From a checkpoint of a small mixture-of-experts model trained on Wikipedia.
Size: 17 layers, width 448, vocabulary 16384, 91.1M parameters.
Experts: 24 experts in each of 16 layers, a sigmoid router.
Training: a variant of SOAP for the experts, 579M tokens, 8841 steps.
Below are experts of layer 3 (counted from 0) of a mixture-of-experts language model. Rows are named router (the router's row for the expert), gate (a neuron's input weights, with its number), up (a neuron's input weights, with its number), down (a neuron's output weights, with its number) and show model dimensions 320-383. Each number is 500 + 50 x the weight over its row's rms, rounded and kept within 0 to 999. Numbers have three digits each.
After each expert's rows: "gets" lists some tokens that make up at least twice as much of what it gets as of all text. This comes from a sample of Wikipedia text that the model never trained on. Tokens count by the router's weight.

# expert 6
router:486451544426561420457489432551489462480513535489513477532477549512484455418571465514579422543550536500449514504449521531482552514489548620534471470542487567580560557523469421455489460555428499
gate0:564471648477461499555445468485460489496469524589406499552513445575452540500537587483479518465561566490569525460483493441488440510579517489506577531487494503504504425537460410501531510468479517
up0:504481612417460434518405497471524499493494503582402531580473520551474575478499613510423521476520495556579534434485503375495462506530531522534557491474496514506477469492430433518501523535514538
down0:478504517480516507451432480562487571580454560538603531440403413552522526421492510516629460481473509438487463541462457585563467489532590468504466445580510487489490433499475508483565453493554485
gate1:496563476475610411488514461504476519448464566500492518529525533445440478449605558501453403607582460461450650488454425459536465505431489555470421556500576442586541528511570525545484511500487523
up1:485604468426435434518518473485394538461469539505400514497502472394529565402515545497511459550544484528466549505385439436463426482491403518381409554508504467560539469547442484571498521519473491
down1:495458526505518534523532523498550490430474511461526465555460521501541461545528451542438520580386501495534443484505426499412505477507503515504592555476472519432483539506447521368446548462499577
gets: " ", " in", " In", " B", " D", " C"

# expert 9
router:524452504451463502525567502495495425431428516505570404490566415504499473514506559539513491430507435531473514520464485490424538461387460520513444534562515525598441438498563509412506534562565585
gate0:517554462502494488465453535475494502450494530481496424635565506571477448546512473514507386428546474478433532469430494479399422501485374510587415414536450591559557500554545510499498441455483463
up0:567500540492551497502435545483571534475547536493554426586501517538372478597546441521534478429611459481510502440432449442459574502479465503454490448528433497601546610470468431453469468512525478
down0:520411502418516477454499514437422403464524492455504458473502493432474541568410546527411420527456497605519505518539431397473554462598446506416479486469487519541438454520563499458522562485432443
gate1:516471547452478484500532432574414463553449460534503486546483528442526520548429494482528502438475626500528468518451468524489480566442468528521491464565418523481437498562495440472479571508538479
up1:565507527468495493466560449557428486575500510556491497598486571419538520547472493488584513408463580489495484522433471570462553598474469520539489456533409507438465540523511403554476520510505483
down1:477536525552441508482506542505388376520546490470464431558521553475505554524455472596507467457408548574539469614431534536495519597461523563566561481520461469452465516430562377469458489536528545
gets: "\n", ")", "\"", "===", "==", " ("

# expert 5
router:433454489471502523556479473576571459480552447618473506516480570564509475555539491532459468497586520564494482588468468438441592473492534533602424462485502476582446638509486553442533441482382514
gate0:528429514460502490450539444535504392531507552534516504470471463544493403484500430509486521528501418530437541407510486583566546462503439606547546450445494416530456526428467461453437531527535497
up0:509472524486468472464513464485496417511546552578530454503451521559501401499490465498470568530507431534418524489507480541535521482512405587508519390447491411605489533460481504452468514493567548
down0:447559586459489592535423467514543444562426460523464461533493499490438438435527495436548413503538568473535544468538583540490575579515500583503463496516463489529547529483532489496545589578575474
gate1:457547462478631647520489526491525474537630465582467527459476523427489432540479486523539542453504496437502542446435551513455551470521539503495537550546480539564433596403555503465559525435441494
up1:527555409456605681525487520462510524555621498599526545431476490408498416513487473531507587473427477498530545450400593493492572461561532476523510549542486568503416610420549551480526536434440470
down1:464478426456481524504534488563439443419522546425450570510444549522533519545463538539480500499519474517485509524535629527567492511581520550567613516582479461477406581440549537458555587478514506
gets: " the", "-", " B", "w", " not", " two"

# expert 16
router:535477552460552510514490404523500475537553513549526506522469568514611488490552496540537486503537554473494559455404433419487524445514535532556416520545486566509515533628452499390466490548434475
gate0:501485600463470537573427468491436442567520576480452486415451525437601460517512486538524541432601461578388515486521510466497536530658562499462465501470499444550498475463533463464484452547506571
up0:508468576486508588563425480512478441525450590526479530429478455461652498563510519507529524435578434576417464481529530513475481504646564498515484535456518399532482492471545437444473494480485588
down0:361595531464465558506505526558469531541554537474471559493466502455509436506464441543562543471554500521521519528428570397571501604482558475571491558484512556499496611395610452535470494493555479
gate1:509540501405507514510483445513580445509519534398522495526591470414571551463448484530491505545542434483524492430543564430556501424557538452506539512499500422510550479589535466459447409439538539
up1:494503499439517519520454502445567475552470513421519462524598503418626558461397457532563528526547493487481487408529491496588523420595492459510556530484514431514564524577541387497411447429631541
down1:479557523489551575475560494496401462574584549455461457474486481505524495406430555571506483432511572479455498548505550539514423486482544493469488633565452504475492526480562346562472511475515472
gets: ".", " and", " be", "The", " also", " not"

# expert 3
router:525590560567517521493388577539453550593462508504525498483523547542425514566441546449516528576453479600515504545519534508538443523555532423440574466443404552474525460461463503544461499463505442
gate0:496495502529485433358490547501534468477511530484519500486587408523497512421465434508394432519487510500450502475543559566541523574445449525542461469532485478553412652484495448504463524475557559
up0:501487521449504487405525534459529483524467538441515473485553419504475527412475435520448452495554500565407528519531597520575515590432490513531467481521423459499495582466468487503489507473565532
down0:560473423405505544564623449483567534557517572545534513512478465519467508506488520565497473464483459476535458495488477462485578440459507451517530534552520492507592482497500547411579402444496575
gate1:474545508384545523620426471532510513470443549542555524492494458448575436438462471421495485532588474493431542439445454441512550454554512500485516488490510439431478476473485427508448448475524498
up1:415511507416556481613394489567544516466459496501534517543529488556543458420429482454529557543531493556438528486412495555621526428565479501505525483498536503453517473469453374548405405499512467
down1:424500489518431459480543476443443480514466476561520543531511534463484562501503507497476572488536542420416445560585591513485503523536496517499519495541566517537509504527523587489529534507528553
gets: "-", ".", "|", " and", ":", ")"

# expert 2
router:469476436403463520434461519383480463571533493507463510515418570434464581539474480463481533453581416534535504518493453507491525348519582579551509408546605489505466487454542522524508400424470464
gate0:469470465500479507501519428418561471560457552490415479527513598420507511464492502489503492460573504477492475461549452525497498503519497495547582508433483522532536505386475492469457440491460547
up0:476481459458450542489523471443540514554482531464436455523527557485489489492482543488508420461517474527457498501504463568491524504495532477539583466407476545520555500502548472434457441530519515
down0:508614523489438456532449563523433536594509467526444562469532492495512563491505529542542536517480551562505483415477536468474522418519507480498564439422479573521476522548478545530500512505504440
gate1:421555488466541471603415494433530505474508574615426469517459464498541488456598540492532529521514508431531435498490446467507488497438497502547513348495470440583542458433569545446482489493567469
up1:458499425491558498527441528452517495488452547657442514511447403477509486464602558473500485533504511417525423532433455507492503556384502505525555388457490435560565464434526484478471461448546489
down1:546513553511516457548515552449591519451469493564528433534483547513498412433581499496464540394557500577454462465503617429512505465510596450433546539512485440429479509499559497454527519425575466
gets: " a", " B", " D", "'s", " L", " T"

# expert 23
router:456471511478538481449396443527547497421531436510510506535480486507496457461527462457429430478574512497516540550492400448478631484493503469515471511545513520552475472552430432386494498567477493
gate0:470521474486583475526580450558576537563544472504474488614489518461622514514502436471501407522569468502468518612448511459541515486487516509518371506521564529553512584475418449484537478496506487
up0:602509435499595530416595450522592471568476463502503514583479498557535507539499472480510480552471502398450549552475530534575501490459472471531464487510459523535559509545410502479581512476502555
down0:516515534546530465489462512471539465492563579477470469501508503540446534533509609440492493567457560551593502486490460511584433438489537498556496519533433384533519489457580533466470486512520561
gate1:488459518544527481440433426467507503543484441543580455554494515516458479519508527438416510454501425540517487472348523534449483488475467537514377512400451487596583567385484532555462483513390490
up1:503485483580466462461443518517477530523493435446530438616571459412527491561481532391538436458587446536507495528406456529495493474506469506544431505463505434583501479531482452552473430478450453
down1:401510562518496478509453529500495524458563539398585470612435516477463442477530464447505486517473442502521502491571535403414575476453551415522600555520520522574464474481454532543543518511608504
gets: " the", "'s", " his", " an", " first", " their"

# expert 7
router:544572448500430487538543500522483457457551505462413555454548551506522531625547428422434530463506498464541490501520493478444476498463545524585451477422443459466549481438446577505558475456526539
gate0:489561459572433567486484545547560543514585464568411515504544512475457514499441517546543583447494504523558479595511454503500522515597486492470556469494511495518578484550496428485475426407508499
up0:532511497586534580492462555548495522519520429558451495470495514458517460542458548532555585457562576526547499504514418468496549510520490510524569404577528471589581528623553442490466491464511442
down0:564480479510459469447508499467430470471581510456437516514364550523537543392538498507524584579522496538578560532536514516458588572555523477465477526549566431514530541488546451609528526476469448
gate1:538489433463517410539534542488507464489469469516575466535507561537498521527539529543489491481510503514541392527460498506504485476411502493417460443432488541517516453559525499540510489527397419
up1:460530494484452449593490527432519471492526496513535528639467588494577492503445574544487450456473475484509497556445459514485528515558523505469481411522567527491515549553530488500447534476481606
down1:426427474502467476474411498471463501449450481487543499501523456588520515447546465439479422493467502517447636482427461523527500492457513591475495418416578492454539503386485462507527503466494572
gets: " of", " and", " in", " to", ",", " for"

# expert 15
router:564509460559524560595613463503454497402453528561538529510470474432575512559503472468553486512506444417558479500482437427536496482432541515511448515448475441458487502485555432418426552499509492
gate0:518470505519415541500433498489601460522444514480475546596489487630497505432454561396676512504591488448502534552517493476548500455561548498529455516473442498457528575487408464491402454468486573
up0:532428495442452511477530497598517515508429473565543581582466575580505385548461590540455450594570426514607454583459464461514584465589508548459499486417495463532547509480476466522453446535495553
down0:457680505532572489531575530469497498515452536452483523495506427457430435451641493473528517468512506523583479504529474515508491475493584423500477554495412522524476492488621418515515494489523533
gate1:502438493504569570520512506452463603463493487517473455537505567601423479537460467449508535676518569540485512441473487474567580495485523506532523415468478479529437539489430417428397507481407587
up1:546338480521570544490475439448482588430584537518497499507514580570427489526479534457579412583522529524459506494503474491540481505516476455513582419409458499506427512447460496463439440525407489
down1:452574511458505465539479456587469504539513554463544509443524446601577532471550522523477487489359495477518495454480439469546498495600538516485373528563398473526520487532536573551464499437510530
gets: " |", ",", " and", ":", ";", ")"

# expert 10
router:493485503593472590550434466507482464513514474435621501566474412502482485504525454511470396454448549516486517615456515576507474480462501498456524517529586558463562488506594495510524407493438467
gate0:542470548563602504523466453498480490391495556466494466478458529569498432549537440445491477494533468529505489443512466559414561432548584414443505448465557522456572506547469388477548468506455318
up0:516471525568575495502441458493455458452519554465528438493483550553497440529522480468508536503463468503488522455518432541436527440561607425487500452503555456454614480541445433413602509496416389
down0:587483507529504536434530482362444563449491497455471433525509494519480451497464541461441504511537506500646536509480477469544490493591530483424474472531622477385493423465422476555485477554558448
gate1:451565542527506450536603480549408520551442517516452470487454466532525455529530410520559556549506468505508463578507555422405495498516528460472489494589563496437431560563481503441510544603563526
up1:487541509543475423521579484556472469550443556483449523537469454584537426529512465498572555508467400517460433606465482424426459488451520441475477505548543525421478553517489501469490550611581529
down1:480493490459541529434485539488581537542375476404539466465573420538559458444428419420463494517492474385432458449480519496511534450491504593578506448436556485460560463496528487589512545524507513
gets: " of", " was", " to", "ing", " at", " from"

# expert 13
router:605551437428462465545612502495568470525488488523552500456514434581506500406527522523537542402450488522424454468527444517531514508478450472548467550503582496532478475604503598509403461511543517
gate0:477506538552571545557551499504582445505513599510512492498554481485561453463528473542472521506551445504442493458463371469567549477480466451523516481463551550547420493626566509476388478521487412
up0:455525519585491509512466550499443508421515444558462538511509426629547460512466490533455512471553509428446542484450487513481520430467585507385476421568522403530562410498493437556447508484528563
down0:516471372544545467461438542547535467532493434491540608539458477519419456571501504494456549480565460480528452475445402580465548617606499532510516391474495445484432484526529522501503521506525516
gate1:431466481371532504500540442429510475413635483506413451516465435462568468432417532504549426512537481464512484522460531420450484491566532492516454471428524478607486507479433506484455452470460515
up1:517535507527600477482474528479473475393492510478477476416501444455505498515504514586554501497468509464527487531416472473405540494495576458468477417516564472570425557521441497490466493499456579
down1:460513429478470569489491390494468483589515530498559516524520428473548407567435513587580528438560450509498508432477495484529454438480527432506586608486498498563491477626498516473474560537520542
gets: "\n", " the", " a", "|", " The", "-"

# expert 22
router:580534497505548456537460429553506505389530584490468442554447599439485583543583424535462419566552465469431486438498507396487512469476561467459412519442459483489396523613425569506555463595489553
gate0:560454495541485485556471470492482471493515518506548430559493425497450473619446535475485563518527486451488587499492440481485515458470483485602530486460538549451441455559508519371491440513393485
up0:504462456548539602493506471533498483498510529453456442588484544472526528569505544448448546482569467367543584531549469518527500394518497506575445445440549521560385498550454480440457488493488436
down0:431564486510515476460483510607427472536443455502518488484567555577587530429570468519428402459540508543535526505476495478497498536515517518477595466477504462602563422500524548556470533518526502
gate1:409431559420504581545530468494497453542526510483458573505515514545496491503463510506454513518495526444589516456447487526566522569453449539479602473394597507517489469478470551569521465526522520
up1:423432580420519581532482452489474450527503490472440585514542480512509449457472506476466501580548555445500508516478452545566526568487413502498642535434562516506494495399432468566484457473531463
down1:514433411472389442572521548510596503497464568488487611515535525563484480490526528462458577511444537443472479485538500428532572550416506524505500510496546515565549501388459527590515448515429526
gets: " |", " of", " in", ",", " for", " by"

# expert 17
router:528472401492516472489527424502482491451546532516444520554563505459435462479491495473500428506539516495414549558571504511476519462497482515449467479445482502527468513577549445442431556500474486
gate0:505434407451516548494511476516472436531430560505515515571518413488563489424477425475559536566544557482470468527630406535456468474460511452498503403460513536511587571473521559535467488610526439
up0:518426457464516570463578468510458425505417534495519543562525399514521465445491445462550525501530534492441457512568422519469528413484515483488489444445521503554548582528564588518409470610518430
down0:528489480506498564498607503518486414460496554459502556602525486523549489468449425416617524539510556474515460545572509509503571508511460543497498429500559538452452548499536542534492451537531458
gate1:457572468580445497541519435492458574473498411632523484519475538487495449566530499494540434415517543515508394440468510558623566447479471471539492533563549501556535506531457491508523507487574437
up1:528560436549450492502530434471455561459578457605564479522507480507486463606492491467547440399529515532468394522478523613587537434463426531564486524623588527552548510564468503477515507480561450
down1:540493508507484522477437445547462478486480465580522546543527558523487423562578450510602484482433545466523424480525460508582592459469449532587521494500576507473524460505532447455484528495524504
gets: " |", " a", " S", " (", " D", " New"